{
  "n_layer": 11,
  "d_model": 96,
  "n_experts": 128,
  "experts_per_token": 2,
  "d_expert": 96,
  "d_shared_expert": 128,
  "activation": "gelu",
  "moe_layers": [1, 3, 5, 7, 9],
  "router_score": "softmax",
  "normalize_top_k": true,
  "routed_scale": 1.41,
  "balance_loss": 0.00243,
  "balance_bias": false,
  "router_z_loss": 0.0001,
  "shared_expert_gate": true,
  "init_std_router": 0.00895,
  "lr_router": 0.000932,
  "vocab_size": 3705,
  "norm": "rmsnorm",
  "norm_eps": 1e-05,
  "tie_embeddings": true,
  "optimizer": "soap_variant",
  "lr": 0.0147,
  "grad_clip": 0.5,
  "batch_tokens": 131072,
  "seq_len": 512,
  "train_tokens": 512100000,
  "steps": 3908,
  "dataset": "wikipedia_en"
}
Below are experts of layer 7 (counted from 0) of a mixture-of-experts language model. Rows are named router (the router's row for the expert), up (a neuron's input weights, with its number) and show model dimensions 0-95. Each number is 500 + 50 x the weight over its row's rms, rounded and kept within 0 to 999. Numbers have three digits each.
After each expert's rows: a language model's description of what the expert responds to. This comes from a sample of Wikipedia text that the model never trained on.

# expert 12
router:464515473618510422466521578529473441482530424613497521562584481573525442520460461580606563406556459456523459498506504490470473473477564492529419502556471503491549508476499477582497490500475598540535461409544474442436526469614534536471503422472405447501440470570519529551442465552460518496
up2:519478445587622531449540450475495531507444447584506436554524404551467507529531504491579416459547548521518508520448525434585500442470592492512580492435512644467582493511466408494514548565534461433555466484561584602495430545516486450498514561504465458523503496572579478471511505487515507526
up3:463557538413522522493492476517517512534535504610543526545531520509621452464456556581432515369523546442550463460482550476530570437522404448523543501476392489496505513563455477483524571524592569514529503387452432586506563491560481547497428548446477501530526470491476458502513594522461446430
up4:517478486512426515515509491547515492473541443555562565475445508498585499505449500578539465537512509492434529371427508427510578498579472533528485562481592471490597484510341480526432527463456412606581523484505497481503488528510536470563467433548504513599448440517451442475525521573523543598
up5:557556499520589501400457390522513491493431395537513437524574446530498504506470488547628564428552471521509433470580449409541435508506476610467478506511461562468464556501494521526449439451569504487511492464473538474507516401501434484538504473656477510542512541508528543551473482596496519543
up6:500506518596434466530505524653515522580474523537500582587494538508496562458525529513556566547594443545455460537459487452626500510535465520466520547479522526385415460484488469505482570548495550518507557430507470497503454435530456540556475441484525523559513456521613545548483550626465545547
up7:542527421558515518556450437416481437476399495467481352471595521487542495458541427517539499478553502462453476406392564468459470479469489474452485554500446476502584498474455522427436465475488487568435539448494428519553451478496576468413563592496520455602540520509500537504444468492407496506
up8:501496502372563543494519471483506464485503396486466556517526473504562492565512420482494476511516483440470454484547455413447457476441433576520519536533500625459564423582449530466457562554594497506456443396508505507466408566456493469523555461565433527424524561468445481489489599482411560492
up9:525507518514502361486543599426571429574449450495509508439549451551519462541504467493460479548423512499616457525492512516570511528443613533528489535489595508518558558502470451528491525500568517423549580523536531452491515535491507418522529558446480508482452520607457569515465365527440434546
up10:401516374575525471570438518382455474509545498589532518486496554639429505491507456442519502446485495574542570422511525425412456506516484554435530407478400478564528424495437489451493455499453466564497486558518507502520516500492484552473546439579435465542486531548545465542477456525531560479
up11:520551480608448499538520491548486531484517437425452475474476452530534415480525390504484553504538580441447455546507591508490541564520475591445546571483452507492474531446408525469515465430492432458493524457539419430629468533465611550554489499450440573527494502454536449479460471411416488442
Word-initial C. Initial c or C at the start of a word or name, often after a pipe or line break: Creek, Census, Cavalry, casualties.

# expert 36
router:501491451522532542512554477475490477426516425557432507522517472593550462535415443465600502451531538411558450453546564619484486565516452530536519509566502582424473449443486501497531539482529474471530517466474507400441490448519578456476535479483460506455511453548515448597479600582418543372
up2:563435538559449558563469519610542519427523518502533543550583621517529468483418455465588531523470520448526456632465536508469564517448438518493490523413499526451407517492506543461478583492576513488519430421574456465490522377457524494479472542520521520502481542488601524489425580468544503504
up3:479460439568524379505436523457580507517494502582494525520485535545456484432501476458554547507619490445526523410517511570546537468490514490578543547473533509565509396541428471490502454542452373501470548583534520492438472567501601438475515563503493530554530423466461536502593486519475451379
up4:553507421557585540448478517499550443509479481560549580458511515439515497532554493484563521607537480428503532440492586614471532455518414577652476544550553548572436499432444476565483567595504518494495573442445469480534473456491503491575507456463393518511431502481525529483477469442490466500
up5:499564589637500497412544399551536551456449439496492448450525595581476545470471519526461436570468554405502453446512604494507500492482389483487461484527503520580518439544519520499456534520549458457472540552548470474518547422552500483408501515476516582423504453517544525512567448596472449539
up6:556554442499451574410506531514545476551524457522382535489530472551442453499496444451509570432493500493511460554561500549471509476556436572568490485440528552507464488548447383460543416474422551559525566474471431389462480592587503506549462440497468506541535427456547596569494514530448567484
up7:458556457452569540563517536510541472553522466569536416484545539545512634590436495483469564509529500476523458518420502419522484415565471567545472431504518451491499503520465500504514482556453503511495559559511502445354437429545526508533475552421472434478538457613499506555381519594487497546
up8:455527526583572518439504498438547408525520495510485571477494579514491429570490450472590504465492489365539398440485564492549567546370493443490501525440471531503539485507534449575519528512472520472535449529460467428545535422491504421555504528548452511565535540501608587537548578562497433479
up9:496569500436478487455582474418490502396554457451445518540463491522552431453466496488520584506600514473507552479500515402501499529490373475487578494508639553545512453527507497564458478462414467549406488553412480470472508462539514525486490457503484470525549368486593536474591455534496472431
up10:443546478593494503452521460553427480516499430460526506550549473558469535537519421430538526536456426391492507415458542434519507526452509509538467482449571581496539548590418477438590610434572411532591510485450586463509491438512535446450490474452454531492559522475508419482541488588542523475
up11:556524469525423392483509501513460520429499464494456481495584465538492498481467394448395472454510423498455444588488432418614559507565449515425588520499506496420513529475475456583500551514549447460514455571441540439440505537481575453412462458508531496506598569497554535490432530443481499448
Initial l and clusters. Word-initial l, L and clusters fl, bl, kn at word starts: livestock, lyrics, loss, conflict, Knighton.

# expert 23
router:579493455494468493535444556533522462516497382613469503556563530502538471424437456482502449435581424438442494407478555472504450516476499454479487491545450528445534493405530488467560422590454458493563557486543520413483435425516537583475492488545383520587453524526488531504451430542521577538
up0:478509467475527458555440504506534422447477411559565499548419518480489491534543390539488456447504490512527593530462491441511512415522471505520439462566521502546517566509450496423467542502510528499594430487438620537469469500474549582529545379535435579493437521396458438482465460540620493554
up1:595415430519509356516474541484461476534560450544437521498529593527497438583577555467439484493486462523552503504476592565502495515452569498446478447449505532497529493442447507493533560541526465555414497424480467517521464482462477388513513488436527474532612551536445380604538534533547503535
up2:498549583516486538577481624509476426497483528518507484654563429505606537513558456528547456495439499527460509430441516486450507436457568437489515440465563490479531518466440597494614440535513484452511509469517426444482491420566509541500528511585508511491408531534481518600457451513557572501
up3:494505475500492472468476439446471543464502400498504478546495527516520603556542508532458463390585418469501523465496579599471510587491598457528523543510511548549523510474589517444393495512568417423447458428504492484568540510482426515460526469603512583575449526465518543556591508473449446563
up4:528518489471451520513397566509564447551502534484475539658569473493490484460541468533480526443544525442441528530433430474499483531471450424496482484453522421491521461498467504518478494492418647506480532460418522421526504530525536519554385496589451438448406449558453471550436391494468526464
up5:551547539533370510506465536482487471515427568521515533519507529582505526433451421556450538456584458383449444502455471563494506570593500475514515441494555481407478460464483508532479544542482455534495471398496449507495415554546493542430443542577517516404382520534559544545490500537454484604
up6:480534425519464560516511469543588538523410453573525512536526361530562498504445511502409497371490471480443510468431503529423434494486450538513474453522452563485453503445475520504590542506508448533646504435586497545498426499493514574532524481555433530394479506445493529584529491537447470552
up7:570560522564413519454546495481551466463473514553438450418510531468479469440422493531462467580438492384530500398541582543521492563487537454498569536448502532462478481486490452474484438467365522511532514492544547563418439484533577567520553561535522484561527518540384466436460452575557443537
up8:578528501419434523476472510467518490424513478555462436566574496560439436484513663383561448486487514527533484493447516439534487526518495446553547499526487484489597500502533453525433503514448523572570535482449469444475466431490471563490587566489450470414389554496463474451509517614424507457
up9:520588498484532500491416564527434488477532434471552490521479526504508414421476458631516485378532432475495463511462518430474459549476456591524517438445546494496496467424498518435513413550511494527543409523525508487474496502557421494500410528494371512488565534476543606578582547528441545441
Mid-word syllables. Middle word pieces after an opening letter or two, such as L-anc-ashire, b-att-alion, l-umber, writ-er, sing-er.

# expert 20
router:441523518488489523481563610384538492544520469600461463526539500551498504496498489505605410559503448574492527417563506548484537461509471439459481548560603542598432511491528499519548485561434525444486556545521548483525524557571549592534505507550433427512475405497455557553426472552426550456
up1:487598466496480465420471531496500504554594550536531509552525477503551473508552432513491459393508524503461479471551468556441581398468603488625462463573453435476457503420492554512504440489467490530439490504508516503411487611526551489558557448473458398577483455485499584572546522514484398488
up2:580483475564431591583595405478548561547488512529516450534474550477584476444486442495488403513597478550463502513542518537573508439520472440518484483564563517465450562505508530483509438575520516498583590508567447486510503514533503535437523489583391500494591478628468478469451480517423559475
up3:535525542512571463471487572371513530482503473518415424461555515622557435476384561491523486519515532557507601494521543557439545509502467512531470556563465483496537580541528445488493570533500518476508494524496435435423522546546605502456512552551615468500408428420525440464505506537585505519
up4:488523540471383557502498595443615503489476473562493522533534532578580524529478508552456459516539514590457491464546469557512503401538418530513559434574528517616525477447493487496515496501384536520482574497423506577545446491505535623470541571534447477580556479440501577511487482510462499425
up5:462498565467438538545472494470437559595530449597460501612530553484541547473537538602476557504619450591561565486516514593512442465531537507424489573555568459469551545470541537492496526551461508511464478453472455472496525505487500578456429592448564461553462437483567413499437559470533548484
up6:425541575554494617553431555498511509566455484561541492550479578540583532478567495570501495550465475597476404494434525515490451554513504467464561428539483567480395425498385527461477502448475511451510460503485532445527395462539562495544514471470457428497367472550475500510465514520525462585
up7:503429447477539504432532450527593452399538484495489507471533484492481438511473499600480575558533531513567561518486526518554500519523457488529478515574590536451472709522561453484424477482491537468450453426503504432486485622521531503552416536518454478466389548462448490549500464554478489459
up8:481536462551595539478494542509495447413445539562509528623433510561545518471544547557496494582500532595508558501451559493464503492484519495430472509586555527461550400511547508429472520488507545435407425551473507430411476500491612535485595470463443487529496519422446520522509500611532570437
up9:518595480438558532433485544537551438529529441495444491533563474503575620529515474523526532539485525515510546514459506408523545522541489442504531464497616504524536486504503435395511463582426448504487493504500478487561474457435386524511525473580362436517475455508587589510407426430545473490
up10:511478474448519472479517524524506513458387475544488413525562529622552448435574534571484433510506478581509576524523501574499545509497470565431548455461498468464447581504555508497536515471525543456539456457507564583442457491610578410417501328507510488523403519504470475523506496499571530499
Mid-word letter clusters. Middle fragments of words and names, mostly "in" and "ir", as in sp-ir-it, cl-in-ical, C-in-ema, sub-ver-t, Pinwheel.

# expert 63
router:511487508576517497435604533497634468472577498516503446587576475569626495504428427560487454500432473472553499534501589523523465531551446509523471532464559549415441452528497528647464537515527521534495457453579520506494459468574488459484469522553478525482447417529546462578477560552484454444
up22:502521479547509524501561491479619488479630581529450559594538445455571543450472528549663477486512535456489468521484498513566588475547463494560515405580486511490464514486545412496487590469506498523481496524552553475380496523470603522426446572493518495518503516499478518555549494433419452486
up23:456612471490500520556404493514556509502618501524481531462541507394433516498407463433470465499440485474443471508485529518557544440524603553557564440484474442433516454456511539443512568545449548433434415528570559558504556496571557504463459439488461468437543424399510500572455530481544508536
up24:454454484502495496483554503536556519379426480452486388589511541491603495511475515525475501524484443558451490567507532545550510530490599519455426405491464490416505431451466404383511464483548527501441531431532430495428532500447408486592474534553485533599451523526522560528481593528503489539
up25:480392536502573512495583462488511554471463418621466446497446498548574465526540514519507398505520498469497527471601475484523399433537443584470444505447631535438551494515516482595470497531515509483516504505417538566592472508508559483474440595537464411484552487409477527495549445517468513453
up26:521472449480401481551552561532519541397551465537484483478534472488598533540458518450456527464493417497462513510561519557495393516504447495517544541523517598501471532537515466476550554501619535435589466434544493456412471574477433446610504532441507515605490381513510503534450519498514400451
up27:545415493477449436457551580505565494539470481518472478582537470579566471518446492492419477490547529466543426535538399533476475542533537541434549542540482575445445528462554481522452560531532516418482553544497576400470554468442540459506424443530398467418521456484568518390548537550567438556
up28:420423597538429490466520459440540583440534444511516505575531460436441483523462468535447348533509495470579495470527512474509518536412477536359548479503531485523480563489549506566466547536550487479621503579598521451514570462500442497511478480461611558504511472518500475587494529495471439496
up29:469546441465453451439567492502526483454550494573519394538496456434524572514422566550435492462503479523448507630527578645505473438492471457464488531578486435466438519489561448485495584506500520568511545459500524551591507533458541430546555473536504492542506436554532560564494445489496483365
up30:510439535421563427450540533598514497480526408555509590481526472472488486529479445508538435438505515529467451508551556482538401451512479489498537524507560584441455533488597556578497530501651506480510440440540479481527439446480580528496460614486411506510497531513433491597564417447451503531
up31:468466504532526503409537500514520492541566570400563470558509523477541576533489468526525474474507431516487594519545540420568460499615620599541469507508515553470474455553567511535529503519506522548413506395461541560512374395470483472555508426417517443537513507474496554447534473590478468512
Closing parentheses and cells. Closing parentheses after dates, numbers or qualifiers, and table cell pipes ending rows, e.g. (1972–present), (2002–).

# expert 32
router:464492447484513469486501541494592445474522441603446456582480585512514500498431442484549389557513525402501461541567585513451518483520565564473540507589516544472527461482458440594482451542543518438503513442627585500455454418562514507571584413551521475485478467544499449509527563527434525500
up1:541458536516528477495547436542536446636554423555550507515475609515530483566518539606444477567498534488559608457513512419519490512490577444385467446565502462511528493461463549506470486582526435502526523495523522506518505487471481478545514545455464428350379476500519506498467464606492450492
up2:427514453498513535456432478409537486503565475469470585509490550539461474544459498509501387529411454602453473479431538468488439464534485500557488490598431515463580529568459544509516547492445518408461574460513580413587422515479492478567453459469517475479573483533415476462411518521397502424
up3:515435490527512410465418560572416485602501558556455483469527588443544473509440585475455522545558575477411438509501588512447498618424492414558433466488548551544529535501473549549523514546465613470508483502540493391421509551447538532501500481506548556494557435491519456520458454482500477450
up4:578404482527481467404407414503568513550460481502490487493515552494405473529478525510479515517558561570578568600631560484502460535538522538462487528438494461520492522439550580438556463604509486485553403400437512459432481477508515537539540522462464451408470565511522562471511497575479501540
up5:485438624493548568543541496486461509475526524517444503474515476619480565527575530535492394486531597501485367508495414513583509575497491530487521502450527556463502512463513542504566541442658485485455524497509522432477484456524547522523491500531419417529497444580463433516385485453506528571
up6:516475497594505516488402447518455563530508442521489452481458492505469401438406499482527470485471583627516511532551638396566567576531496422500570515509422527442550452526595541528473496501489472510518467435425434508439479505408534481520482488536457420482487462545564399538478479479483510477
up7:433541450496441465425593428473446503510515470581560507498502475506454569471454545551518558528492488474425481551559522413532532497482506488445471471494506549577501459439563457500492493466492458417444471515581588457554408526510554534481509539360423527468434474429584466557556558544515604587
up8:554524528524578486504568554522533516465510463423488557517487493527485517468420605458469427414522576449512506590493483433542480487452443519441528447521383562541557354548574463495502506509511626530599562438519504464540442473429520486550578497542469538517504503485516443468430571494563537488
up9:411532493509400404484477506577488526390464523519426457493516483461468529583455483422526453473388425432517457538533455460556381451432556543528495496474494540582464529479542480490533510521406436481525446442498569452515437524585475468380491530488551507567498420535524483477531530454432525541
up10:427566370411569476530561422474445446558467485601529477458518459503541493579564514566491528514484483550472544506522499498506502482448558407454564482558578508515442457478528524609551522443464473465542395502511504543498571431550501435462535498497453534479484461495502546490526481672428476520
Sentence-final periods. Periods ending sentences in prose, often fused to the word ending such as "es." or "ation.", plus decimal points in coordinates.

# expert 33
router:506512508560562446419437514468549482495515430515521536521569558602447497547439469467494474441533394488548418509504492619549409503519513465592460495486523580521495493427482480483517472586450604495484499492466529440510558504558493470437536551598417430478364457501497526462479465592526548521
up3:557424421569558518472524446544521480457505517463523535520599509483481430460407484521499512471530475513545532389525504478525479531606569501535548478477439524504533510569475539491476487534430508599376455367428550559514488476422500531576473427525407472474506459581540553442495577421471503485
up4:554461507508491543458388598501527521571489474535492474511474572480555410503459509604520564488506454529444468470541460618492505536518491497558531524582471559547498480511559502549413517482486498496558441442451448466467625490625469519428546591483547526546556501558471429491407473596453470523
up5:560471516534409452535456474477523563497579486523500564505556478525503479516457482556419462526498499464573555524459463504405487474467588535614498548481532521471424434610488514417536568511390618496560526528434480496487544461435470365574532495482460540588569475544486554529527433505489485494
up6:447602489582505456508438507439470622551544482580501544536600530513514508524559459427561514400527537578579543523566542550520502456540481530433485540581473491503436392474456442518485546423451504408509526493512517487493556500503501484465581480578462473409411483395503510555555467477541501492
up7:500453525512447474426595443518473416518568574500493556527513504527551548493519473423561540417503467461506460481491510570418415594537467566522388508451502542567460500440483549490485487590651523430528600506458590470480508485557492526523495455491513402485459468544454525438513406529502545476
up8:584567626553465525434516419515504465504434492520471487496455419545520490495532524454484515505489412492561495445399575539417420527495494554572526493486516494537520513515522541523460477456522539576599495430527536423445459476644444441466450484557530460558475500527476355458523436549493520467
up9:546507435511455585561506558466586430531458528472507594507513525536512465495456468521431562483561512428541441500580533541500414442460456445590420549533525514532493519384469549438545487475494479541497547513398534512577438407549428543432525474515527534550440530460407486462455450567511477403
up10:503529554428490460469543481402509511438547473570441495419461510454558428558486527479434587532413576542462500477552441552559475428530560503408546505486499515546455544459510501418491509519596418454451599502514429573502513516453547504533524452452412580516569436510563400498517525538513434551
up11:519436500523467505496463462492594466421423478482513517608463559524458497467511475480537418507488494602554506591575464550423537478497576445559459462448493580488522408523525549486463461576522617420455410405475537626507574548493526476504527516490442461503518542538455529500471600536526492462
up12:440560462473487477539511391501507502445484482437524566498525563527428428516453451448448447451467471502503418435454512579480425558580456535553455629513506349516503516493482563480576552543482480541474501483460501544516445456573511538446540515496460474433419400387523465541527554567483472497
Letters c and T. Mid-word c pieces (As-c-ent, Bar-c-elona, ex-c-avations) and capital T starting names or titles after spaces, commas or dashes.

# expert 30
router:508490416551483418479463581425501567509508481605464434490573588505501470547496482424533508503535504499489524431504632544503475475448544537409456403522558552521460460446515448475595457575541491526512522439482570517558453400585494536529493478496435425511479447487532574447406474519540559549
up1:584485480447488498528539506515458529570479470547464559527499567513451432451556570471515536602522455485455616470519597464525455497528462395500494488449540566570394496513431464546463566653501569483513428423484502544512413550446481573504526460595497490456471453530474464500534475565489561478
up2:491457436480475497520489506537507488496483514550494421522525452435570633486508456461558514461477495521435519491494453476559593467640535492456433480495491486433516514442538576554509545514542548463516468609533509449405508481574511406416545491501365586561471491503531445526497478369464531542
up3:473506484538447558476417515428516528512578451461453466538555444561410550417619542470601483556527498518565565528459441517555472505486510508565445521492463558606459606546469546483437472464511569497536444451536518524516460453528426563529484515462479403472459466572511487551414439565473527416
up4:527523508578411423419514580503565513496534562542589549515551501510420495559524442482522472542484497628581585475472486452544437542469530556426445380481527471473543454442603512509418526519495475459511442443508549604514444489485551508478530471495541488566453496393557544549492483550482542457
up5:580603361495432498465573490532462547505420455500591417419540546550505475453569422433496470485455460494502414468510439467465515549490406444419430479460462500458480532510548445504525437461468461447525400511533498404509508438452497532478484520453521500556405513487491521507469490559420554577
up6:420383479547531454500492440522539541403424553532508465523542494540449425482575550402456516449529485485504520495425502473602525486548547513578477517534449623495472535477433509474532454561518542454540461474509542497462476481501545566444592405459513423515478554476413635555496464515491437536
up7:415495485553521405476482553502508578416562425468498375464520576451522506624441499433491644505581500456496450543549501435478495478531462519573447493474483485529452477553528482473506501524629515485456515483446481423576539418519578468474604540425475462502480469484539474473447514504457527505
up8:565514498493404458485499490462439454474533560508485510526477554516377503489393464525384511454484477498520539509581461467451470497476469506449511451566501555499476487458517556633559535571444495404548545493451525558464476514510540502448422601429490461500578399528560543459484518618450510578
up9:393451459552466462532549575418538509500454509583487573566422597590476471405516460475425502448517526477517484441401517502553547471456501567431479434561499526445526532473489437449506461467506503492481518428479598506465477484455526525419560421473439502485542501429349495477458502478576508522
up10:490414577518388525577417512444525503468488460538379542411557410576444516509500487488538472523607484527505426520469567522470567541451588587560536479458538579504548524550487492533465518557491542490534528573505491546506490539530443578446627494524430502432497453529515555454451476560489532514
Mid-word vowel-consonant pieces. Short vowel-consonant pieces inside words and names, such as ic, on, an, ot: medicine, efficiency, Vallotton, Eleanor, Erdoğan.

# expert 62
router:498541517517506518461535612496555529415500485516399480567513541462599512469541495510515388438552510489474444449434531528475458535538567524540460503523615462474469492371557493453502497572476524553507450476569589477559457545516594587459506441440479520541450495500493484604501526556396444451
up22:593449527523508517553528512466571499465531457598503547493590571555582465500449522455523495431455550416498411413518442444549394520484543485506479517537523496481564480497511426476462602568479400520439508499510569476563435515513542433560520484438580457532578416469533487604519513550450514455
up23:454429550361574471592515510555526514463531418607524475472509541470497514495456500571443416527423441497512501539525461543615519503459560517566457436483508525482452416471532562449510458495416508579572462575517543452514530448506588459494459566496415458533532440459433487532524544489449470575
up24:500547508453542508464593437627548446495442403502430517445478500467493511479427514525422436471493533502435436586530497471601541497492485590538524519568533530491553435406532452467579455586443494512444475567524498396513539486526523531571512492502517468475513510476564513495562532500392578389
up25:662472501482526510463563532419498579496451542553508469557486593519534490490471529480516576513599550428515420429464508491469476358536520559556463493493571470433510505473511516439469531512445581434474469496479515480467499558551450531452514589515510596438472438439490436449529432436431518453
up26:499436514475452516506487420496470505519511517565461491424545528520551439533357455566428485526498553446497546544568499424438457531590487558496400498507542475470578544503504547526489447449468481560473451540459533511409525484550540461541609546422524470481353525482431444415538462500556436545
up27:492521560431527521499516481489505464402461468458380514543522464492598481422502564506533395545509487476573406500538472518466494495504552574555505513526587468570419432505595496406477480625472510406443529445510511477537492593452477499479488467499563500609555472476527456545562405522502532507
up28:507498552534519496481601491459428612417560548489527469494481493608416528510505406567598507455453461539495432547461503488463465561606461495464475634487483445507418507528520479538574536495437468504485479583478460495402458490542496489515601464463421510528446536443550545459524480599498524488
up29:514511411551558535445514575589482511521497467487508481507497485399507439540516493488414482556477540533481499558524394543531531466544514480502458434598488542513480499480458482457408450480522543446375492438543604346540466592523513433500454465554513425559500442500464434535589554501518553477
up30:537515502411446435436463536527529568466545491485505509605566623461543456403508505531522473448585505481573453518471544508552602560435506506525482574526558514540455547558517457468467460535454506526490383413403585397448506540490499485426523525549533449444567464439472483459470513457485497551
up31:576463536554464495497487477455525506488450378573505470489496580524569532544538489509467436478468470539478427519558521650630567474541510552504477472585510492445494427558485457560496529527541403510478533387601494465554539552487566386435493492426548530499520521437467515522524543496499437500
Non-Latin byte pieces. Byte fragments of non-ASCII characters in Vietnamese, Cyrillic, Chinese, Arabic and IPA text, such as ầ, ớ, ч, 生.

# expert 57
router:508459434539518504505557483460564553516461489541485453534591549558542512450493490488551521506470429479619434402511555541485484610473383443505510519505530560502482492468495544502585555532365529585483544476531530490420480421458479471509506484498506460527503418550588532598466556597439477422
up0:414493491533464412499451492467542540494485480511506461485584540444489562503462518437445523406494415556584471518574474518478580432425527453536486455511441461427459573439486605527540585406536553520421426482546578578495522518538453546483508557545471494574508466521570568565584534533429510473
up1:490513472460493502476532510537487529554475470532541479552493472542556426549578548508540476499401452517363456518396418558590494498576425475479546510473486508483529458476440419509502382541511556453590515403454497510457425492495499500469398510470511482478482477441494382543472540604551473406
up2:504526511425528546500478559415411424501558564441556544450574477557454494501509550493495476549494590460480446535520485573539501536463471497514443498531536538501576466465501511590405446530494478557508545396518555463492445319552495521439494467519518507434511401596503486470523419538413484540
up3:406474474567511548502536468509635499411530514448564411556542543595514477510540541424493526537517461429539480492462572462458417601533439548513489548508550512451509480524439573521489443469410554509518519444514495543527469477526504498522425508486584622547440521529618524583520497484532515420
up4:491511515627496428510533569541500638486405483527512477499469532559493604551447502473613446559480490474572533530480421447525562498530510441411488558483433534539513487464568557525447538626468477538542520443506454528470437500434462539448506555446562474517465449557582466553516456512447531550
up5:515483520612507406464497452549537608398485503522400500472576533486509497497449419482464523456529529476473566459428467514453395520569437555512485485526541471471532632533500553495484474459426563557492453544555542536497522560510488439448531476480540593531391446451536565548502493433437429526
up6:429455514554462471557532460515457441498525374564471460485542517490441333507502421484480553421496516512565525535439458440523492452478499490496527480502410568505503505565498484513485430547563574601538502520406579472446483577600431484533513459503487484546483483408424519477437554515494461582
up7:454502445568488499479471536519466507517446443470504506475427431541498492435472497542556473540456483531598536438507523577478568445452583462496489590441527582495593555469490463405509568474481550549583553474520574378604545547436510498539520471564471605440425436564453521479500497567454529486
up8:501546485473565573453520475512403515492449472475428424494500396548519476480515561488573482518566458439596534529529521485540531491551565479489370429478460575431533520474558442405568538572500485516489518456530458484547537458537486581492449468520440437508559573515536617600488432568546456510
up9:458469434481615518495527463444447602481557538478519467551507527501538603415390555481503484484527522488553453531525536507471455545519517450511520490550451516465482593470431623476552448467496440524558534441571526468543407426467468490621535549537483445536436429500466610491531448535429498509
Letter l pieces. Mid-word pieces holding l or ll, such as chap-l-ain, Assemb-l-ies, W-all-achian, Cast-ill-o, often in names.

# expert 41
router:471486431597471462477489535531507423508442476497489460583607449522629437439507487484517457443551452520527491415476518496488575556439544455501495467576541498493499512442553584491472477535433524587508498449569485458529489545571492590517465511573495494476480466509599400565414471597412564503
up2:518546459529443467500423533498558479592614430383468383530525464508540433486519561531548489515544497465540526484507513498448563401468563546542485549629407513500470513501497591481526523531519538497564468473454428486547453526515548484447446465564563459530458454520538430473446584525482580414
up3:526513393532471502520496427460579522534545479449452574514518559510566535506576596621513482505488519465538521396598593512522511492450508411489444444550536525514471541495509643435461422529531524568514437475534492514486526517528512598466552490489457481459464550505542416574474562587458553521
up4:528487449543461527398549554508595530546462498526423508572508523576575534411525513543482523531444477490493546497497505423488531477468510413497494469569507500479559598470623515458489491536512603643529510490504599490470498552461496494564509493522500455638519568459492579596538528538497567464
up5:554555479518545487469534479550518517522470464548466423535496448495555445544427460508508466477527438535533549526563545476492558513531443485463489472475533544467446436485559576575427402500500482538490466545387386465557541549593455533462561518569527565481433593499529479375422562502483568387
up6:597506516465373583527549520619519519506536434441432481487509486469574455435406587570449470476562554564562550535493518604499527501536485516460475439508502558553565507467497540544511543493433488489497481451510539480567479613590562518482497503602538521543536478534498511556515458550380513482
up7:523564476583471517564453569488555517547551432572509508521583449455633503500408536456430426462516554516626591455517508494491491492479515449475539526560471557538536462535495584539446541580481442462534452433523479538513565483600529552433539595472509524518498500436498485477497516460450603572
up8:485610474500498499502448586464550477508453545535493590487511510550499460526494500524461515526598405485519514474462520566457448622378520491480514418432452414562420509460440590435582523457500523584495495473452506526478498483460497551466517467557443480538435499544565397570504549607514499562
up9:577536486536495522458538461505476516510549522541497508559602427463522343467558502526529579469497462407530490408517523467476502540404463561454415538549553464540506513497437482457569452600538511469570563527445481417502496521397574496507422546474504538544585468426517426534479467542427510475
up10:636574513502525493513485519498547525533459525531472499491592442505616469484477471438556572411512473513521455486531483410524547543527491504448522480482567485511515473448503579493407577601489546429585498442555432552459483544517577549489494566508490408526433479521479522556441504509420551641
up11:484461476528514443518504542546505446621466451493543458551536463517508409422456518527567481459546516587489495486518460497509568506442479448518550450544551423533510395496570430476504599597485555504518493465577455462503478535516504552419384474598543477533480430516547514551420463578416557421
ort and ey pieces. Word pieces like ort, ey, ear and ern after an opening consonant, as in Shortly, Norton, Fort, opportunity, plus Court and Town.

# expert 56
router:544436442509460544488493538496584558369511469550474482531582471607512468523428520470466507564523385439568491509526584515490550547496423423456475434489501549422463453520497478476422374478459558450479467433578551527479482512611490446506521445532516530576546478491562441501488479577459496471
up0:503553563538444580438505544451481437489543382444479528519458628478494493466515567536577557512595520494576446546448587513501469428524511423424586468527499480503461533545517462575516514520494507354496526516552460490501514469556586479461488466455484523597474452539495469565515429614480500515
up1:435504462422512527440451453506591546459513483510536394522512540580521431592505580572448522523433447481564493457572590477462543517376496520498412568528640525498515508466463566400483506449455473511503412435434471573497477493488519428481506476498471455480472572496502483504502456505410484445
up2:444564478468628508439453523435576515575466510522561491481518390530523511548523505569433508563576519463553440622481520516560548444471599402622438546467502522449537561558550495492498516494469455521566461479492542483428400452569475509459567497468486438511494414508480477491516468471452463464
up3:607463448498441519471485644465552538469460478585456516559476476430527467432510590545505518554582565506523515496503542477484539481512451542537434483502578514542528464543547490494541435529501592502580506508538564428395474527406456450459539533522495581523629425498536478425415515522547510522
up4:478553477549435508544540525400490447543490513664526418547515534562459498491443541484388477594554548561465504494494513545537501615562515479450473532523435457507480503492469419487500474541537506461445538513579482414482537466580512524556391502469497430562553460584509447565548538461555525444
up5:465540559505494553467438464522491471439493456559470570441544437499541499563524491468573522527510548425561508465515577553515535462385455562522541466502522501409465526448520569553437525450464523482487512461572521446407465520564452552561548537479487499659523426414532452571597523588457450510
up6:459551504453568475497547485536541607458522479429483470472403427463581506496492436487462497433443530494591549527420541554391496543489540509601504392481506465517507584456514465511492403523479558528482454521524533418533419458484529501414484527508548554597464537516524502424489482576403529416
up7:457492540578424413512484537439527520473416525561529595504447534522534495540407404513464505501449438570542530461511432502518473476429529423528453484398503519486411579603418487535421558534545422514515515449453482540561583486527431477478511503512454529524504487451557452512495602507420474413
up8:516571547519516520491512571465492460472482492634554512455557543534521445480507461530520483427469400548514464545512603516455399538433423458458470401558483555434493583466436537472530476410498542432588479487480585509519573474467523536534451517486441556512502580554560509553505531389506449427
up9:557497477492589475502437482503481568514517476501554441466527562591430551537360470506486606542511567384482474549549475610490459523482471414525518484490510488490508543476440504558462512583545581471473533552501641488534483465503509496482386507504405517505449506466558436476464523606545524495
Semicolons and "pr". Semicolons in lists and chemical data, plus word-start pieces pr, prov, exp, comm, requ, as in pressure, Province, principle.